Weights of a small mixture-of-experts language model, trained from scratch on English Wikipedia.
Size: width 128, vocabulary 13250.
Training: a variant of Muon for the experts, 6105 steps.
Below are experts of layer 5 (counted from 0) of a mixture-of-experts language model. Rows are named router (the router's row for the expert), down (a neuron's output weights, with its number) and show model dimensions 32-63. Each number is 128 + 24 x the weight over its row's rms, rounded and kept within 0 to 255. Numbers have three digits each.
After each expert's rows: "comes before" lists some tokens at least twice as common just after its tokens as in all text. This comes from a sample of Wikipedia text that the model never trained on. Tokens count by the router's weight.

# expert 10
router:164179101114179128107137123125081149112121135122128093099105119118128137140115131112084081102091
down0:116115129146114154156129150178092119101081142129111087127118116132128091159110155114146161124143
down1:126148126114118149126133131145104118111102076101165167111140153128140124154124154150086134113115
down2:124106110131129108164139133176141105120183137100098138141140163150142082093150163155133137136192
down3:128098107135070113077090111139136096122127144138128166093104099143139092118126111157071150106154
down4:065189084096166120097114132091102099135117110136132115136116168119110132118131139108155124146123
down5:142146152095178112121152129127112146131158132161141132126147193121144091139156150144114131123105
down6:117123110129149130166083119115148118193121135130140140101137090163148137139194134129121093119127
down7:133157154138151120142155147124130079132153180166156138121136079171145098097133144141170188112097
down8:127098136115081116122125123135153150161115129132078111145164116175145123134191114146137106159153
down9:124148155129088103111135151100100090127113137111145144139145091141104164105160095133133125106119
down10:109091124126137153138123150126114136142132068152084131129125142148121101117133144147133139160094
down11:131123101084124127152140196131140109136158178127135165126138109129132110138167144104138143136079
down12:143113121110144139097144126125120118151129107162130127122123111123068149137163073115100160101120
down13:145138109146093119200155134152099149166148155144123136128169140084141133123194133141113134163133
down14:128122141101088073118173146112141138114103142168154104132177132077106140129143094108136163124141
down15:099123142149166106128125107146114144124154118164147138104108137118118123124172145168093139081145
down16:156104148129120122109150158117123109127150158166108151118111113116121113156131117139113108146094
down17:150116173092135157124140155096135125164156104153112085113142115161132149121105160120161103089118
down18:167166116094120120135146104105085149132123180136079156107131136145103112088132154094113116120144
down19:154140140134115097123142118126133132144109141164095124098134133130134134109139129130144105165129
down20:139141111143151117148077110152144083137080144098135187129114086150130093115102135105150157117160
down21:074124099124187107161146135117132119094110114144151100105102143119109129094129159110110125128110
down22:129140129090111105142103119111130129163103187116100112142158110116162122099135185098136134126117
down23:134131074121120116110131096114126105105118106130102118143096111145133167086172131175135124140171
down24:082135100186123071094128099124115154097192144200141095120101132128135107168116128164123136149103
down25:119127112158162142157168115118106096163139078195141146135161138130135104138119141125161121096115
down26:170117155155152150124116128089137117085142136132123124123118071110156152134112107103109128141119
down27:130119130128156140136107139142124145218149129136112108106140098119077143150132058141134113121129
down28:128152152117142105121174192114103110164091132154105124122099132163152099137144126102124150152103
down29:136126097129128128104147111149126114183114126122124154163181068143103137096149095141138093152131
down30:137144132128153146142113118109142161122138141140097100113138161165118163103149122109130156167161
down31:127143128185130115113131112140178103101097126101163108100148093143079124158116100112098129132128
down32:158129141082128084159121113155156126105108063134110132133139114153110124164110148116119131076129
down33:180090103121130142129112110165134139166160137156113117118148130172161135126137093103161119193067
down34:144137168156123164079111120151113132133158131109132118079158128131118123174155159124109127164117
down35:126131087111138156095112101091100154135153155108108160086146156163121115113134173133120112114107
down36:151099159131149130102108102144107129123127121086118149121135143165142138146096117158083123153129
down37:140120123122104138146152144103183133129123168149128128100100107110140113159147089161113135151140
down38:140108119121180166147157145124118161145100118148126120122143116177178148124126119147128111105136
down39:159107075133134162145121092123132074108119148123114111138116131144125132155144095080126144120196
down40:113123136122129133077131136186106137148136126122102126147118124104117141126146151141172135106120
down41:148112145115128126163124153128118116110133119112163164151107147055122129160093116140117115145119
down42:112128135133147153148090157108125100167141115141160144112122114169138112103131121159141153156104
down43:064096176105111146107144149156155160143153132169131151125172145143120118156121111142143174090126
down44:094115131123166096194121134121141088100118159104149150116135137138082179164128101135109122105163
down45:122134151110116159171119144138122104166145107115140150111115116101122123137135157124099143133133
down46:088142112094143159086136085151129147140108123143106101105127152143125127113094161133120152121152
down47:135115146123105108145113112152139139088100083085155200105155119096147102114126129143129124155094
down48:123115116116134114122103115118158112156103138104131162091102143139108157133162112113159128139073
down49:108119126135156073153137112154127078111096170113111119122147147184139097116172168149114111151146
down50:147128102166139105107151120160161135114105163110113120137132158116149080117125159115164133138133
down51:146117106114147143185130076145119138167133117154127121100099138130171085123138116152130087122149
down52:126152149108146139110135162114133112092114118127118158124122130132103149090141112106148124130137
down53:134142128172127143131125138110083145129105109105111097134153143167107182151122083121093114132093
down54:116153170144124126137174089165124145089132121141126147141127099098165124111098127100138122114172
down55:159118165120093121107090087084167129127105114097148121119137145146142148062113149153133120139124
down56:105154134108115158097131144116151094093142135154176105108100115085137146131139116127124156163135
down57:173129104106143121089106103137123127125130119125131137104103124140110115146149137134112088112136
down58:114138149127161101133132115133123194181099113111090138148156116113160109133123126134093172121144
down59:141142123143132161113123114113125094132131091080076115106122092107153171121141120096126143134121
down60:160149155142141098083132126129172113101144094179110051115131143114106130112119128128094135151125
down61:119157152102122105136107112123091090128160148137125118168122164134153136121130147154150118142139
down62:116088127153114131152142155124095098112151147101131083156123077123146136130103170140092133125091
down63:124113109138131079123139119125126127151156117132129125103104156135160129125086122114181104145141
comes before: " ", "\n", " —", " a", " \"", " $"

# expert 54
router:122124154103091161141114106142121123114086144069112144157149123126137093141146147118085163149143
down0:148161137159115136142115130171095095114107135125132109132139157154158183137167092084101122068142
down1:086139147099131135155143150121130157149129115102108113130112126117131136165124108151103109135124
down2:142095122128105125129139093120130140158169082117126076137107095148140162140181112133183121083130
down3:137172110140129142080093119161122165142142109111125142137127116140143158089150124122126123156141
down4:158158130100147130118102109135153155185160117140110123098142117142162100124114195152136135122096
down5:118085155090123125137157133144135106130138145112088167108135118145160100133167111179141161115113
down6:128128134111148186156148113117109137142127124127142089118153110086110142167136178123118154146100
down7:122142121156079131127114134119138142125105106151161166118143129165116142105113120125149109125121
down8:122131138170111106167127135128114141139105166077118119168121125116135114119158122118164118151080
down9:176149137114139165115149094174081094173129123147125140126140110112131093143159150180131149141150
down10:123137134119144158049136093141144111133097144155113105113091100086121156106107106109126118092140
down11:108117136127113121135129165150143185075120121170153141103154164119144140117108131108131118126117
down12:106122116096140119181136104182106118103142127100176140133148149145137148090096137118135112110109
down13:160176149136133130129111140142146127121103120120124129138103134118114171116140103091143131169170
down14:137128146181151122144107100111133166119082107144123094154152110070105096103112113113128120158154
down15:120115124163146146142122170096127094131102110112167114150134139114144137170112147182120145141122
down16:145130142130126120164149127102179146093128129164111121135134114142170137146124133141137155086170
down17:104101106090174091116095133129122084110113124147120090162093131147133145137136115163139151121136
down18:149131114128138110080126120163056122124130116121113116089118088139107135122097135111119158147103
down19:138126154143142111102110114121085122185128147139106104120108113161036122096158166126155164121128
down20:162160123132113103102170095114137100105102108139109128101160145140141140093084156142139158145132
down21:098135109165161156171152125124101127151133133101100131139134152118125073135174161154082114140108
down22:125154140114114115113124090106101105107164119128121092158103140094108145174143110158126125084101
down23:160157120116109154113156128083170111109111094117168188146122148131078172132133136141127132116074
down24:112168123117157147096089132142062113113125123127141110126136118123137109127160133148125099158097
down25:171145132112158116123136152136115124114159115136125143142125111144168132165149140121112072125118
down26:115112131119092109116148139110144137144126150116165123113114121132140180115142118123099153122075
down27:127111127099116118162177153104109131132117115138149128096157088141170136108130116140125156131180
down28:146160113144095082138158150165109114140118105101107121164121136172158114104133165088152164125099
down29:111133109095135126172145149165090138105103115153120144103144162108118135131123072061111137158106
down30:150124135133112099110149131100114095136089122157114185153123105128170140149146179137126122182099
down31:106122174122105132118123132092100092151152150131140138160150098088103147092130111127148136166143
down32:158102103156131117139127151144101122160107150129140129138116167140096088138114143085166133109094
down33:130159090138134130093138103161132116140145148133077135111146093106110107100145106098152104162160
down34:104122097118089094146137135111188147092173137157145164101117164105132125110094134134144075119131
down35:100139109133139112115135092124094135120160149137113124140157149097121114106146119149169122084102
down36:161165144129131141122125144144172142129140082139097132151159102168108167132119109103095130136154
down37:186085136123137163101134141123133099119111146171129131112116132072152179124113100168110121125098
down38:123117145133100094111107118104187126088141110149138172090141133144111139107107137108149112100109
down39:143146140120097128113127119112095139093106115100133156105128126131110140120122110133121098136116
down40:147113086127172143109164083122111122158127143131134101144106104167125105134132116098142123165164
down41:161127102116156110093151132146127133117107154119126089093104119112107133171116115148136143160155
down42:105130110097123150118159113137133134142113155124122140151098120152118105076147117116125134056163
down43:144131132115111185147168143119116122122086114160117146119152105128125121177123109150128150124106
down44:089159144101155116153131098119130107132131118145138078103114109151123093136099163126160099126170
down45:115120165131106148167108146163112096163126157119147102131110141118164146174122129138117147117150
down46:162116114091101166117131135139121129058154133128120172101148097120132116114113127159100126129151
down47:104130166130140139118123169117169134162113079141149130118093109192174117148143148085138141150107
down48:117147172141145082128108129148145116142107131150119135147142145123139098082112088119153115116146
down49:124123129142096130112116092100116126113151147079153165106169109102160112135133148156113086111100
down50:148112109116134138154115134113140072185142133121090102125094107096153086139145128138116161121152
down51:140084133098143138099113078154120114154114138111157140143109110147104158126138120117090164125160
down52:128132135151157141121146115123128117159131146154155150143076078146099124120101132121153128119111
down53:119103139106098096167142128153134140113133135118095129139101170133142114142142177097146135134089
down54:119079153125168139121144107151120111120118109155132097142099125136109143118154109109105107118144
down55:143112155142096089106125105149132136115114151077124141148127138144120140107186103112106126122091
down56:139138108138107100115108134162159167111121075109126124106134087127100125099134127110138159128121
down57:156117122155120134123112167146146155106118154166129090142167109118125157125155122136149168119129
down58:141116115119148115127112125139122103136104139135097116133123137153165084126132128167077130132133
down59:137120102142130084114130108133175118142153153164131146097115148138119141127114112128189112078119
down60:120118098120115112103143121143111142129148094138111163130129127097127131141148116115146126111153
down61:123161130132137115138115175125108119114164128151151105141100146157126135135113129125132128167094
down62:113143133104116129142136117106125149133141135173124095127161149151100131138158098182133127147121
down63:084098148150139152120126143115148120116107097157085127095101119090082150123124145116154141149147
comes before: " the", " to", " in", " by", " a", " that"

# expert 19
router:097138122137159112110150098148110102132126102130126079139064113179126127137123177121084062163113
down0:155137166113128118099120159086138126088153120107124147118129109114163121122181145154148102099129
down1:164093135104129112101140133120108123122125096188111134110126117148147101148130177151078125125152
down2:139127111110124133111159092110110130127112107148156132133140124142150113099085191154112146122156
down3:135163119143089183103156115150073131118141094092114120128106120125119128167137137121097102112157
down4:066112145128152133128123122154098146117147089168104142127099139135089118120106135114125127133135
down5:113128166116155106182110101177135109106128148125044098160140141128150141153151137136119142137090
down6:092115093151120165143162095145153153143114128140161128137141096153179113153103127118128152133120
down7:129133121113176113145091110144118121156119130171119082160150144166089148154184137132160124154119
down8:115133156091104146161146136119150135139140178106154125090106100147131135153128150139142138123135
down9:100141115135121152134147133157110090102118155143146152135146137156059145155102151111159099144145
down10:133091118131129109125096089133165082166175123192101115165100110105099132192089082116123161092119
down11:105081103107162148171149086090100106130141161174149146144132125162166105139113170170139091120129
down12:108115135125148128098147089122136104139126092167107093106135091142141154134099126088136161162149
down13:162122108153195116122109155135088144119130106171123127149097145151155137087128104152157119111109
down14:100133150128104108141143134158110146086101088080141099083093097065122135181124134118126115131100
down15:105136081150104132124163144150141133099101124101111115138094168127115126127131117119130132121155
down16:115130084141107129106116121185140136090131145060115112168140129145156146105148165067122132058123
down17:116132143120145118116130110136112102139143124107086122138188123108139096139120124154144092124130
down18:153167101169131133123099126144113133135089131134105139111102147111141144151177113148132128179109
down19:110153118128130132130150080132134115090141101092137158128130120156118104136123173157137082091117
down20:126109114129157129140167155084159106098133097161080140139156156172124128157144154144102154143172
down21:131132153138124143129131155135159119147109140149114154139132106137125122147174080128126109096173
down22:132125158080112126109115143111088074145091142119149094125137154105131126162141099085124168092146
down23:132126147098121133088132154178084142101131101123121091141139156117116125124140113150095117094144
down24:117094131141172154110138147113134105106098138116116138113109146112128149128155126127089182124174
down25:158151148112192143096110105127109117116149114109096117104131140124126113095149147146103164098136
down26:152111120146137149134141134089114095146127096184149090105152108142140118126142120156144153119126
down27:150125132130187102142139141141100154129194112101141115146101111061107106124123122143083075143124
down28:143140142121150085127109153114146158135109136145114112124135163095126119104138101056117132147082
down29:155134154130108133117130123128137163127148137121131154123133122085101125176127103120120167133111
down30:121136124131143132120113115124098108107127152137161182089168149132121172155163143163119144114147
down31:139172116101154071116119132113140101143131142135121076149123102152176170100174115121113124122128
down32:117109121139126128126152127130110114119149132158149133098124179140098144120147127102137122140145
down33:152114098080170131173134121095137137071093145109083160118089109107139148090065147099094130134130
down34:136140125096112118162100145123125078132134119094109098156155131097139131178159087125117076118136
down35:125134129157092082073152132108097132096126134126128159138111115134167154127120110105085108146133
down36:159085184112115084104103121087124104155106124154106119161152098107142146112125156134131124122154
down37:096096149089115150135137185107122099155111124140119132128138118113180117116103143126145154083113
down38:144150130161123080115140101157148173176157122136129117115126156131094105108142108138129139133144
down39:152164105133114098145123165105122128166124127121124121132172175136153077148119177170132121125124
down40:140153137112121141157104137167152108165118169118161115130125137128106158155153096116161131098155
down41:129151082136159098155144118143117089122132162098145175099096124140105093094111136109091122148102
down42:097121164151110157148141107134145098140138101106129108160111124142118135144160150164148136089119
down43:130120157117062121139146145115123135130140071122130140084102117148108144137180135114133128124122
down44:144126119143143105168131127102160098148096166122087134102163105139102142129173088143144101120135
down45:104112143093139169165137125107165131130116105130119136133130126117136128123142149127106109144139
down46:153107078160176108092180096132182136123161115149117139098111114137118131136154119201119136144104
down47:093111090152130132103141164142135139179148134120096140154149143141138149071154107151145124137113
down48:124169095154155113138140123139159135199156143149118081126155110079144112111149111121141110159147
down49:172110103139137122122127128151126141122083111092128112133143177118147145141128110144220143149126
down50:126110142134153113126112114161136159131162156128145157132155143158129112133166115157109160163137
down51:131133144166119099166153145115178098113181133151128118102153098124165133109113152116118155138118
down52:092164132141119115138155180158149108138156093140122155133154079100121092171124112126105148148106
down53:087128112110109130117125149115154129163084156190147162151173153096128153151112115142105148150109
down54:152102122115203150120162111139102139150136147120157127139117128178175121104137165113125097118146
down55:120172145095121119130141124092148119135122103126083099128131099109156102140133143147108110113112
down56:132132108124096146137149097123130099154102140109134141125162107160075095119135108117144101135109
down57:120127077127141138152117150081104113119178147144166132100171159114079160105115130179136124122102
down58:144157101120152152125073147142127127115135085159140129103145131093155122152154116072153131140081
down59:157136147079105107101136104153135091105110081106132105166136152114155143142127153157127136117148
down60:112164110137136071090130117095180135128097114140142137148116109140135105133147176153133174094154
down61:120140118144129107141095129120160128102159134163181115113086090133134153105149153126099159155146
down62:116114112133135123163179128122100127105099146115076121142102123127149087153138175102131142113123
down63:141116141138110115120102148126067115112138169104133138178106120105141102081126088097142104141127
comes before: "\n", " |", " ", "-", "|", " —"

# expert 52
router:121163134094155130121155121139119102154155118156095137119067132149155143124134145121094104136114
down0:094200093106186110111134173101146117123144128145161172156101130095123058110138111088101130140154
down1:130117108107142152120109144113146102081097136173122117098129123167158132155093148111132127168104
down2:122155173132175144150143094143137135128176125163117145144118128070170135115127116110119120095109
down3:154136119073084065136154154170133127127093104120075106099124119134123122143082129128143135089151
down4:090120096119195104120100100170121090112148116121138091128131155120105108110142140165102134104132
down5:181113163116104139144133129160132123143147108130118109172114139100106136099155170156148154102113
down6:141130174099130138155142129104110052127135190131107113163133178120167150153140090111114103116158
down7:148097133061084086134163143120171121157116146082129125117128133144094116114145116132155157127137
down8:097100097143159159143142141135131120092091144127130131098143089088122120095167181115095123102119
down9:137156122118116146147147131131129134119136124111095166153139073113134123129166099107155134093126
down10:108138165089123125124135138117134085154156107131122178141119131139126116142177111162100103102121
down11:117140114152175118147177129129116195103085139126122118144082123144117150117122079144124106130141
down12:135143133135153089105151101089119107145065114097083163138154115111143107128160149138112141145115
down13:116140135110150138162100118145110133101118124152151151123143172135142154124152095119083159150163
down14:143120118131110145124116123102132130080133153192160126089149133150138129148146121147173100106133
down15:143090153144150129113157147146085128185160119131126167113150128145144074094092141121115110120141
down16:116140161070139103138160088134140122153123126135149169133139124128140098101134146069117130145139
down17:140152144157126150120141154125093125143076142125128101087187137157114132124131192128140140121163
down18:159155127126158104104135080116139125124156116144129108107116121131111139129135130139150100112130
down19:114117093087148104110191100120130072125121138147116126148096107112091120142151072091135106103152
down20:139140076172108137127115165156126136151124131123114149166113132152114121134133138133171168136102
down21:143089159153123164157109131092144126115102137070110116126171137101133133116121165123155123139133
down22:139097136140100141149174097148098158097116105066166104128095107147126102136144169163106135137119
down23:124148114144131125110124127102152120194107103130103103119132100144055155122143106109165144146145
down24:110141095141119130135115140138127111109107085104123102171128153130119149114114073123163169098147
down25:141133129115158167076111171127123132177141121058130125057137148099093144132113114151078097116068
down26:102120169138147121115129116132120095097107141137132091122070143156130108080097158114121153130080
down27:144109127155109132127072093133127098165107122123101113199109126148109114198129116061164151099159
down28:147105144123114116110116103085132113101156111170154132133115132118120161141139116134130149173113
down29:141118121136142095099109100148124109133131091076131167133129090134181148143139134138071139121114
down30:169148129098148105127167147118085126135135160113108088146151142107137138152126151132095124135110
down31:148164175118143131171134122115085153137133172153117112115175137103135136156137086120126106157175
down32:123122187133140146103168123130109151112138111123119143135121147088134138081156146161106094102185
down33:155141131089155107141146122181169123137131131150113115104135112128119122131143133162115078130127
down34:127106127102094129135103120141151150155106104172111104158097120114112148158108133115098119093134
down35:090150090085137144117145150132121130132112156168127104160103141137142119160081147129164088118117
down36:127117115113147095141163116167124110169169141122084090129168111159143116146146105130172134102152
down37:107138123133101082143122134155138181104121082138158091132113150138157138133102175164138108154124
down38:155139099107162148120123103118097115130126095127149144084149160140145109128150116139106106158138
down39:117141150115153117105106131079091152186170154147128130087164117131112147135134160142134129155133
down40:112140109173120157175089167095131151115142162138122126108089108165133091183132146131126124153122
down41:101135131133164116109162152135120128139119116138173129087112151125132107134144152130068112108170
down42:102161137124114131161152142130096122129089145154156114145138146127126129142133128130128155133138
down43:133094106109113143154076090113119128120114145133182167101151137119158145117151130129127113132132
down44:135113130123163119181147147160130140113156169124179137141134084117144127151143116113105171139108
down45:101098112097164109159139107113106141152081149133104107132127120102130142149124079113104148145144
down46:144120169100152140127104108161142136142122112137128105140165133103126097139119142119120109141118
down47:099210075111135135123131105121141115138074123113124170151127145161157119098148164118129134161112
down48:151102131099111116134156119172100136159144129135079104144143101125152109153137143140126099129112
down49:105124150143125112153115159105102100201125109163099096103098178133160118128135131111139147122103
down50:155127134128092143110122092117146121173153136104184175165131143121108114121135143091121148129133
down51:133089113140077097152105119104119168134079133149084140113143143124111113127121106133154138094138
down52:122137150142127104164098157106110093152153128124134080129120136121108118122135123121116102131063
down53:088130140146159121157112106144161112127108141116084115129106123164152109128126159131104093125151
down54:120167080125151138164112108118097107160149152137121189086157137132180072130186097146136112094114
down55:138140116143109111112158067118101132103136123127106121114121139125110112118135161143137146153158
down56:154135115103115120070096124159078154175136131149127126095162115125085134148123099123116105166080
down57:139151167125165112137108136100122099175158091142121133148140121149130115118122147135141096145139
down58:135118097140073141130145160137120134121111134103092143137078119131128183114135120125100144140177
down59:135152139112104136125121102139140129153133131096129186136153110130109139101134128133113144121145
down60:138123120110154116098112113109138111116144143089141141118132173090101113138150104107121132127116
down61:163123160151140158090108126140105149140135140093137142115151083134142129130164156134112137123162
down62:094109081157144188125129100137134098168068136107122155133161145118121114106127124110121191141127
down63:119166093128156106106156144073166128133144109150091133120154145162118156126153092156115120130120
comes before: " ", "\n", " —", " Total", " Votes", " \""

# expert 51
router:103135156098116132117152140205113132092132147129116125118149162123136145149162161138132119145094
down0:110128156108121104082104109140077151112143137102067145135163128112094107105152130118164115164102
down1:135141150107151132119110099079119086128149164114109137093126147107118124127143169098135162073097
down2:084132151126118121086097133154144085125120114105132116130091119090162127112126125142135112141085
down3:122112129094112085112157120106119121103088158185106109100181140142082107110121146133104160152128
down4:141134177124117138142118118091112147151140117140161135096125190128136140114154135151109148181141
down5:125133109135145136095151164140150120143126149130109111114145118119098141096125133182174116159119
down6:099101115133096133152144153134128129121088093138089134151149121114131154145149096105123140179114
down7:149135124155110098155118081154130139136111104143117125091138122139128110122141095086147098131083
down8:156128126134113120132151123118141104132134119130097114160102116115142123131116159132115102075112
down9:101185165139126120137156087102148140144162095127135138117165117146135153116088104092151165133166
down10:148121117102160166151101126110160124126116115139138151095161085127142116119088121129159113143093
down11:147156154135120149109120153114152130132163153117105095126120103141106186145127135141098152127117
down12:141092173115109055111129128109139110094103152128132164128144117132112082121100140164122143104113
down13:179111131104130119148148179117143161096122128181136082155136117162114145171128135136100135117127
down14:118078123144139132125119110122121098121125129115176157120104115148143128144136126115157111126137
down15:148111125116126121081107139126154127131101107133138109098115079107113110086144113144125108110155
down16:118125110122140129124175110119152206121098120100138090141093105130138113142141132110141124121136
down17:178137107135142100117105108088106110155121146122129137143156144123132128166144104121138162099115
down18:189137137089161112113149116145109132108108142137142159121127109100143138124141105133154181160150
down19:115165137162126083101103106118121125188143143147138142136155116168115130133129116102112119179157
down20:144090068146117117142123145151115136145142106141084094104143153115132111089147136127124160125155
down21:115158134113145107134147128142097110177122127178124146119162111162112130104131134118137153120108
down22:128142118085138132115128077147093100114149158121104149132136142146095164139161195106124110170129
down23:115116132161120141151130136140123088146153126095129156172068153129092162111133113122155138109163
down24:147168089132114126094130134157128146109148171069129113111150127103121148098167077109143152145110
down25:109131102135154171130124109135176126141122120081121138137096151178120161149117130140089110088132
down26:150180090108139165138129076109102123093126076121156117135087182081117121124133169135144177142128
down27:105103191152123162122147133127129102125134097128110102173121093094148141120130095106074100083130
down28:151105121116156101117150071087099155169190104159140131087161131143146108093098137145151099116137
down29:139123139096132113154145098132105151081118099143209115167142103102140122126131116136121132181146
down30:135091121090173139110146117128147125154139169187164148130154148124170154109148151127126129153137
down31:122131147130147124131096127111129124178166113141149119145116154127137133110098110132125102116130
down32:118115128137117163159096119144118145118169159116132162113151127134118129163101158117127129091163
down33:129124139098133127134162109090118106139114153113147119079160107137175102097134105112148146130120
down34:097077144143093151108139128114060126122136116132132102179092122092133116111111123098105128147119
down35:103136119169141111154110142161100115088127124120091089142101119097099081131144155124115123132134
down36:134148155152120147148146141123131119147141121131121140112092133114128093114105085132163169100151
down37:093153099121131113128117136100099090138131117182119132160092093156156106133139174116125134094157
down38:117118130141133103140085146130111069118108142121128141138110116154126052151117155140142110092153
down39:122143167122159173135143114122151141119114131122134105110161145143125178117072095088088131129111
down40:107086103132089143153113132134128139155149154094103119168110170096109142133127105130113135088158
down41:128120122136141072114135132129149198095137144129132123113129182107112163092147100143102124143075
down42:082114141135159125187125169089138183135117116150122139098136097079137116119112168128118141140121
down43:121159125153150105110144139109124130136098156078093143126141138137102116094137133135143109151117
down44:150136116089157110141097179118163144127109126096130151114145139097156103140121089124154132130107
down45:129155119124151155159137153124123121113114143124129139099181159110092138127118118122130101157180
down46:120130080123144124155125125107160148114131148159131123102115126151140152139116154147130184167133
down47:118153123094150151119127122150114139117115141080080119147112112107111138146106141121147176101126
down48:128114090140155107124113125122132079132129117141099161121149145167126146147138137149136113135110
down49:099151131101133098123167161124127121103138136165121035152099124160167076113134120116124152170108
down50:091088138139128109088115162132103116126119131113104194090128163078179134108137138120104096112117
down51:132133134160135143111141080145087106149152143117107151129126081109135116126179090118146105124115
down52:180110129112114123103163162159123157131124109089118147124117133127155118123165109096121127086148
down53:091136113145108099102123107142139140158127149134162109095142103134088100148114148137130111109187
down54:131151121135115104145139120108169115168127149132096104136152155158161160136131146169131125134140
down55:116135096137092138169090171147112142094105121138148091155098127081107134105132140152126183137096
down56:116136104152106122117119123157087130158119170131138108162100112129143077124177133138114120071125
down57:133118172134100112111165148172113138074103088117124123127136107130080093110157135141170132158107
down58:081106097128103147106165145146089121162134085140102096163156112142163101126117141105112099144126
down59:154122104161137128120152133119167124123130135113120160111125168124114114123148116161132159113145
down60:166099108130154129149134122139106127154094109139093125114142142145140155136136133119074129144144
down61:128118085149137137151097118104156105144133082180163150139101109153117131121109105135131123154141
down62:155123127098148115087171132108118116120107138119162135148124167117139140110128122166132135082134
down63:108150119092126127155176125134153133137128098158110073101128088143138119122171128084151099122109
comes before: "1", "2", " to", " by", " that", "ated"